From a checkpoint of a small mixture-of-experts model trained on Wikipedia: 14 layers, 64 ReGLU neurons an expert.
Below are experts of layer 2 (counted from 0) of a mixture-of-experts language model. Rows are named router (the router's row for the expert), gate (a neuron's input weights, with its number), up (a neuron's input weights, with its number) and show model dimensions 0-255. Each number is 128 + 24 x the weight over its row's rms, rounded and kept within 0 to 255. Numbers have three digits each.
After each expert's rows: "comes after" lists some tokens at least twice as common just before its tokens as in all text. This comes from a sample of Wikipedia text that the model never trained on. Tokens count by the router's weight.

# expert 16
router:116130128126148144103119163132123117107165090145127120151133137106107167123136105129097120109154142135134163104149108154142113147139115166172117113126127087073092104119078129116152092130123125078128106128136127159130145173128123117141105110107101130119130108127190089119111129143143189119113129150107164128117139103148176116155167161148083119124087107124139134107124159132109130159111103114098143104113086118115145126115099095160110123134132088122128129140097146109134059166174153104157154094140137125186144145122131089119155105160128100121136107126124111134139151066117123150131088108123147172118094112120121160100133172134101114138142084165099131147189131122164070132144132137166109142111139128136131161108163157129127140132109144082111108106126125096130129171098092
gate0:140130139103142153123165118124164153122067109108140107134106117172142123119117151124060073153076145169099162150166135151139068100124112133116139136130136159112117142119090146101150140152162185114145133166136142105099146132119135137134157156151111136150140121154130141086143098159128145138113137131152140176118135159149128139147100122160130095112139147136141135105123153137156176101136136154145165129147096129088171150125126120138142094144105157127104087185085114130132166133097145111151168123108119151144113085130133152163112127091150109131076125117082075102088147157139147146163127164112139135104149108177109113143159120127121127128107119111140139109092121116138124099064106119132099131097114134146119071148130124112155114090128109157115132130119131137164095102132113
up0:111125094144113140105087146153161105158121103165086106166137147161124128155146107139181131088125104183141130106137109117125136105155172093124129108124132090162076140148084114096109117138083107120105117131164110170166133106135118146163122112144136160127156158180124119125140148124138142150138111133123082091156133141140108088110144124089123152152117106128100134141143134088137094178160111093121100123107125130122118142133146131123158129103103113150110144068146094134132122140146113118129108164090133161105128105129098125093083123095096148205137123141161127115118139063139138123129094093161141153157118109119145137063144139153115170169126108144129121095170128134137138101107138140163134090125131096148146152122110116101120098139100115126128154151155100134091147137136110
comes after: " (", " \"", " |", ".\n\n", "==", "\n\n"

# expert 24
router:102097101128112129126113112155111141148155082149150152135130161144120120121093068129121114123147136124080123130115138123133078103146156126163113115107125138148138135182172121120112093149104089098150095141170119140149107145142116131109133151159152137129110127098162116151132136121137152110121118140129120143171144159126158165136161168105124132153101154168106063123111164130125108109117131111133115179148117162101090125073128147137122110132165123204126142118150099116103131132152123167134097139125111161136120129180129172121117146121152129101146142130101106117119074144144143148056139129138142151159153123192129147099136107102145117113169149131117152149133135168090130168109100132186135113162115159126118112133130112156123120127084128157092183127131093093135156120132145
gate0:093142116122129116108076133123110153123165088130087130126084137142109137125118084141117149133118131135132099150132127127090145127084124143144119159155164155124124132136124138119137098120099093136100104134127183143158137056101139185169161151105143130144104119145118121134094141149144115117097115115108131095108100111066093128161124121152140117109163128072092115126141194089085137101148147121122121134099133138136159137153144144100163160140169113169164116148149140134145120164129154128103158107121102154071150118129090168136134094107145152179143133117176141123131125110139081126094111142112163123162118141116150138125130160136156132166140157105157115111141103122126145128112152174120159105143102143122142172135129128115126076181093149122146112112111140127083105097138145
up0:098180123147109121141134142131144131104180100141123112122114123136134158127139106157157168121128149114131107154131140128071139099108127141145144142133176112137129124181132178165119136127134147117134165139121189115135105085102174159168136144137122110144122090114109114106085146155141096129108140104138128135173117129113107109123148141123150117133151097073096107130172187108119130096153134074132150130127117132139152124127129132099147165118186144166115112146135140087123135151149140143116187156132099146086122107152109165110158116144134147151146149130185115113170154082146097149101096161125173121136079112107135136136137127155101153158155157119132152162142098122139132122114145136147147081140125125112124098112102113174154109153105126103134101138079160136110145086132170
comes after: "0", "1", "2", "9", "8", "5"

# expert 20
router:141116119163111097117128123106099155102140127181153104142122126132181147117136099127107202134127106092121139174128126183145137116154131151122123148154093117135088108108119125113117121144197091106117075104119136088112107129130166122107142116133103126113131151157090124172107136115123150137090149153135131159161117159147099183150156101100114130127099138152124166121111141119107138109136146113087142126161117118154135115094102137107168115103122122093150150103150136118109142139108123129148116117106108110110113094121098119112118113113112082082135153132156131115083138137092127108138166145145203141145094128078084122119153087171147189106157108147130142096099097134114094103103141154122105086129157145110137134137113096160085119109118154128123114157153129084116126139141132
gate0:099079079134123097157161147107124116091146118098116152113122098103104123101140117088123110123152128126149143104118148134118114120135142146169169129108151114120086123174150166140132162135145162149110113101076112097147104142123137150164120122148093139163106120196102140142148141122117149152075125124134128112136109118128157133119134128089135131144103170096104140164171095132128132117095126118147122155111088112135135124184123115101189115107141148141121106099175154124087156154102187127138121156132111121159144167131128128142159112140098146105119100151115110110140157141115128102135118088090073127100122136137154113112140132130142146152135142150167131166057106129118153157156125149166135107133132140121154146093153089169094185128108123158098108148090120127125105110165141
up0:107099072136139123125152092109108113072149110115096096104098082136093098096178127099128118112148130139114137103099160141139095144112159124172150140103182112154101096171160171157133148107116110152101127126117115096128110126124129131127142100152144132159134154177156124159135130131117134139084135130109106118127138116147145113131167134089137143145149174115131124153143120153092134135096110110126104164125122087147123110171126125096168131120148161127135100077155163138108158135136196098137141120093068134149114178125140145148133126142109165134128112113137150124135126113135118132102139112136084114114123098150125114121150150098185144179113167127146143151059125097082151134146121157158127101123114126148111155121156097161092167151133132149102122140112111125133111167160146
comes after: ".", ".\n\n", ",", " and", "==\n", "\n\n"

# expert 11
router:131180154132163158129093133169130154143156126080147115125157089105102157107132102147134111134129121139085172128108108105136079123165196151144117098168118159116115079159117093159129108115134123152154107124116137108103144097139140127095118096109123132120122105112146140152118125111172143144184099135125152108140154134164126097130124129147109156095125085134142096125138129125081136149118125146107104113111092123116111126131090117164127137098128130115162094115103156119111140117159156136129144131146133114144160161149153107095187101138123127102110107150151120117113155105140112067123122110166130156111131123158090130065114097152141104130142089130145128154167127150097109147133094182140101143133125137083173162114089115099112119171140123105117096110133112088087117150102084
gate0:150130172099143140090148106123111137105102131100128123105141094125161146108088124127170163162123121080125111126126098149098102136119134194166162158134152152114148109115087109122136143128141135128141115122210151127150119080144119112071156119099134138119114133085121117117183132098077141139121093140126099097141133124126104155106153116096123124134138126167101105125115135171121167093124133146139137124133124139135131127127122121136117136118121156073139134156120149122123116117151099131130072141099103107164113129149126146148173088140104116132134109159161139138159085116192154118158117084084101159134083143161137102127129111087143102130152135124164154135127123136147134121098137085163094134119121081079145139143066154147119148152110137139117140140158104117070114133118118
up0:135137184097132133102157100126104142115109145100132128101146083123168145112092131135154168147121129067131120116141105150109109122114138199150151157139144146128131100115080120107131142114146128116129112127185149137151117091147139113075173112107138158119121133101115105105174130110084146134124094155123099102138122113139090154110146115113135121131151117171100095127104142167131171087124144164149154132134141138124128126133114104139119149099120157071142119163116146127123111103151092121144072141079099115154111123159141161157153113154107112104126123162147146130161093105174153093154118097093109152142081128163127089123131107084134100121153135114152143128130128119146132115109127070155101129122126087077160148133076147133109136146129151131123137133158095120072101140132108
comes after: " |", ":", " the", "-", ";", "a"

# expert 44
router:125129112115137122169093122118130134171123126170138094106088134122124128156120088117124098146151171146126115170128135150129082111134148150100102161110144147169157154136154071132144111114144112093127108087141130155129099108107137165126086158106134108112106128090138117129154088176121161139147109089129147157135101151133144116064140130101113138186124142121124150141123102162152137143128142108110120132128151143138122089124132107132108152102110125111134148120129091130090138115133142087100100149132117146160150137131132121113108140066116156173107095128192124175163069150097092157102128105125153109143094141098145139132138090144094098120087131112119077080120113134145146087076107112124125122114107108154110112089102110117151095111112116122118146144133087105103172155133162
gate0:145171118145098137075163118150137101098140136110097132125144138109144109127170121141150119096182148119144154144117160139101098169129138137161154134139095116158135158103164147131089101084119116139075101133102149140118099109163118112114154128150051125142132122125141115106085092136097119123146128115156156135109135114116128127117136121114147129118153095143099136132145101119114104175134119092142079100103135143146128101132130103109135129132111098119143147121119127130117095101122108103136160150102139128143155120121089102143094164135076130109157163151122178168145115124147143123146161187115091128125154103079110131123117158161099134113149154157090117148089138127148145194127125130130099168152107102116136093113145153138104112130078125151154145129141169096178160070098114
up0:155189127131109151105150102144130096089123128113098110138132147118152098130162125157158106102184142114139140139132164145089106157132145116144147155130107120162131162110141146145096112111133116122079124138081145146135090109159118100135134151149048111137135135131129132116105061151102125126160119116149140141116146114111141147114140103127152119124137125148085151138147101134117121173139129111143104102099135123132115113094125088131132121142102074137144152126132114128115098103102099110135147153106159117141144119119079111147129147145082132115131173142118184143135094142148146116159155181142116113127156118085115128114099161157087142127158142150083086115099130124151167192124123118138112140169097106136148084134107172145092099143074124153149153122125151103151164075107117
comes after: " ", ".", "1", "2", "–", "9"

# expert 14
router:146136134137134149152119177098117129118169162121140115147116139158093139124160112091121122086139122151117164106156097121141133129152138167136125118092111133119127117137119176129174122159138086119177098139135134110125119119090122143141129137107135122128109152144128138083106134134115168142122163136107126115164146098139122119132172141145083153113082147136117130113129090115088134169113080139110152107116121131093156123150133139125131140144134121154126117120081156124143092133148141100132147097138154149178159125198147130085133151154128109139148153158155127131163165072095117118112137071151100100126082137159103151123138178126063102141122093132131137126170109120149113102119155144156109133069095127088138148131167157130129106112094127118091102086122165079117097167136117
gate0:155115142102117155103162133115108127117136149084144170141126103139130085139113126117106122131153162102135133126162130158113119149158095156142134146105140112151140139113106149181140066137111076138121116143154091123161124105111136135129118102138159131129134178134125162094098133155123151150132162112142072118118132127129121144122124130102086100094182141132120143126147164098155123140142129109106185132106165158128075103101097140091128079177105150152138119133121138100141125114098105145168112114125100145150143125121176088120121130135142101116130105088149158095133142150137091095079119105152123116129118159075143139121128125072129100157129111125143101137132098130106107134106135081144123085146102123131103152107129118153064115141115121098160132066113151169113157173163106
up0:115161117155150096149103115111138125138115102168119104107127156119125166127120137152134132133111097135142119114092114103125136127109149108129104141155099131120138108151152108077134178111149188116138143091090147139091140148142106120127143153107094129136128087125130089153171147095135103108141084135114164146134115140138127109153145136151181169166085113131147091145117105162119149109120099141158068118157112116127194142150158124144130176097157126104121124123135131146132138154141139112107161143132137109106117116121069156151135121122105151133118145159103103145128140110136154166178112136108130152140152101181119116135118141186137156095131152142121151120119141127156165127166126185107124169124161125131178111159122128119171154115147134142097117165159090097142101080073165
comes after: " (", "-", ",", " \"", "==", " of"

# expert 19
router:105133139135161147126053121123134116113083147115145114110102131174134116150112122105142111139120159105104148115108145143127161124134158138104103102100097118130143119127127170100110122134127133125107141137129148133118106161131164151119102154100123111153114086126115103099123140068166101117147080143143106162108128123109176127137140143126158171122095120138168130140154154152161134098143138106133153125109143116134107149148124129152086131110117138166131109166125168125155132171159150124116137211153166090133115072137084117132104095125144134102106125097133137133114157142171141112116117081128153115092188185142164104148158138119130140130134122182129118074138100100127141145112159145158153107109152146116154104137139112124142132198156088112133099152127104132075135135104130
gate0:120142117109146117091124140138115130119142138106147081060139121148168158142138165137143122109133158125136143126099123136154108090148128139132082088117172180109116131121115123126149104108135122056111110100130130155131080105150136135111083116168093181129123142165143120127106118148111122152117128137096131092156170095132136129182120153172129133131120097115118098165161127145172130176092141124127122133104149162161148132147110134167108145154152130131156117135120108147127142127116165132148116111120132092150126132150110118117092130117148171140152146092103120160109127155138117150110174117138145129121150124114121173148190176140132085167171108112111102181143130155182160126172131129107163120097149146123122110125076116131141127150159120107144165140105131097077103107151140
up0:122138143098157114097123136135105123112142142120148089067134129139172147147131162134136117125138162119139135132108117137152111096132123145133061092113167180102134135116112120135147111109146125067115115086114135153141087100144142139102095115168101184131129142164138126129120129152111138158105128144096129086157174099145133133175124140172128138128122087125117100158152141150158114174087142127122123131105154155158153125144110129164114139151145138131148123147110091137139149122113169126145112122127115095140119125147113108109094141120148156138153137096113122168103136168147119148111161129141145129128145127120127174146200171140130092156161092114118106181132135164179170121182122133101162104101147148130145110131073113117135132170155125089150153138119140088082093116161119
comes after: " the", " a", " to", " and", " is", " of"

# expert 45
router:105159087105140165183120128117149134110129138165115166172095143116119145137110100094153091131146157112118154164145128161108109110158110112143117104090148176137139149120132112151139116159128165096150120120155166153141163135127115138116100117121147076139114162113142128136130095165126149151161140142142163139134119076131127103094182056102117121108113100158157161180133124181095117115088137121086149102154120142128145118097143076120125154146110141111127142097147128100111156159132135076101109121145106133139179083110144085114146144103126175128136092106134128112165089132104148145134147107140110119141136156082162114124128117113125163124136159121082128137144157131131149082106116113147095104125107111109104160142116086121114141162096141121132127124153131112141113080154135
gate0:075107112133105163151151105114139095090132130113157108122138063117106145187138176094152146131125135142104115143130106156138140129110119104151104141121134151093175068155106144105105184184129107116145153087149115110129118111130111114166126096088193114123092143112144123125144141153127136107133125109128155168155140102135146105125153140147137111129122115111113138167109137186155078153152110127118153127145135128119102118104109105147177119138149099151105104114116138145109168135087157109141142144109096130116162151140125150132096122140128113113136124190162102103122083111131161080129157143122132124120104093127142161186184105097171117116137151099108130134160156132070119139150102124156139075107126135120105152128155094128118113128139129145122105099123131151121137130155140
up0:168141137112146108112098144137120135155122141133108115121108170144150132074115096171128109118108119123153149119127116133144110122116134154090147133130123110144065152097126101143150068090125157139111130150114118153121125137116148118077116172128058138130171122131119130149126128095122129148143147154140100099097109144105125158106072083100108147121142155127145100091140122081101162110137144137151103133145137140144140112167143170098107121127142144105155173127156100117130099142166095163114097117133153127132133119129142112102146131134129173146130146069069141149142147137126093179123099084132138158162145147144107101066089138153089136148101102153147126111082100165167149123129150142082121159158114131114150103117120179120117157146113147123155149166152122104127146128111106
comes after: "1", " ", "9", "2", "0", "8"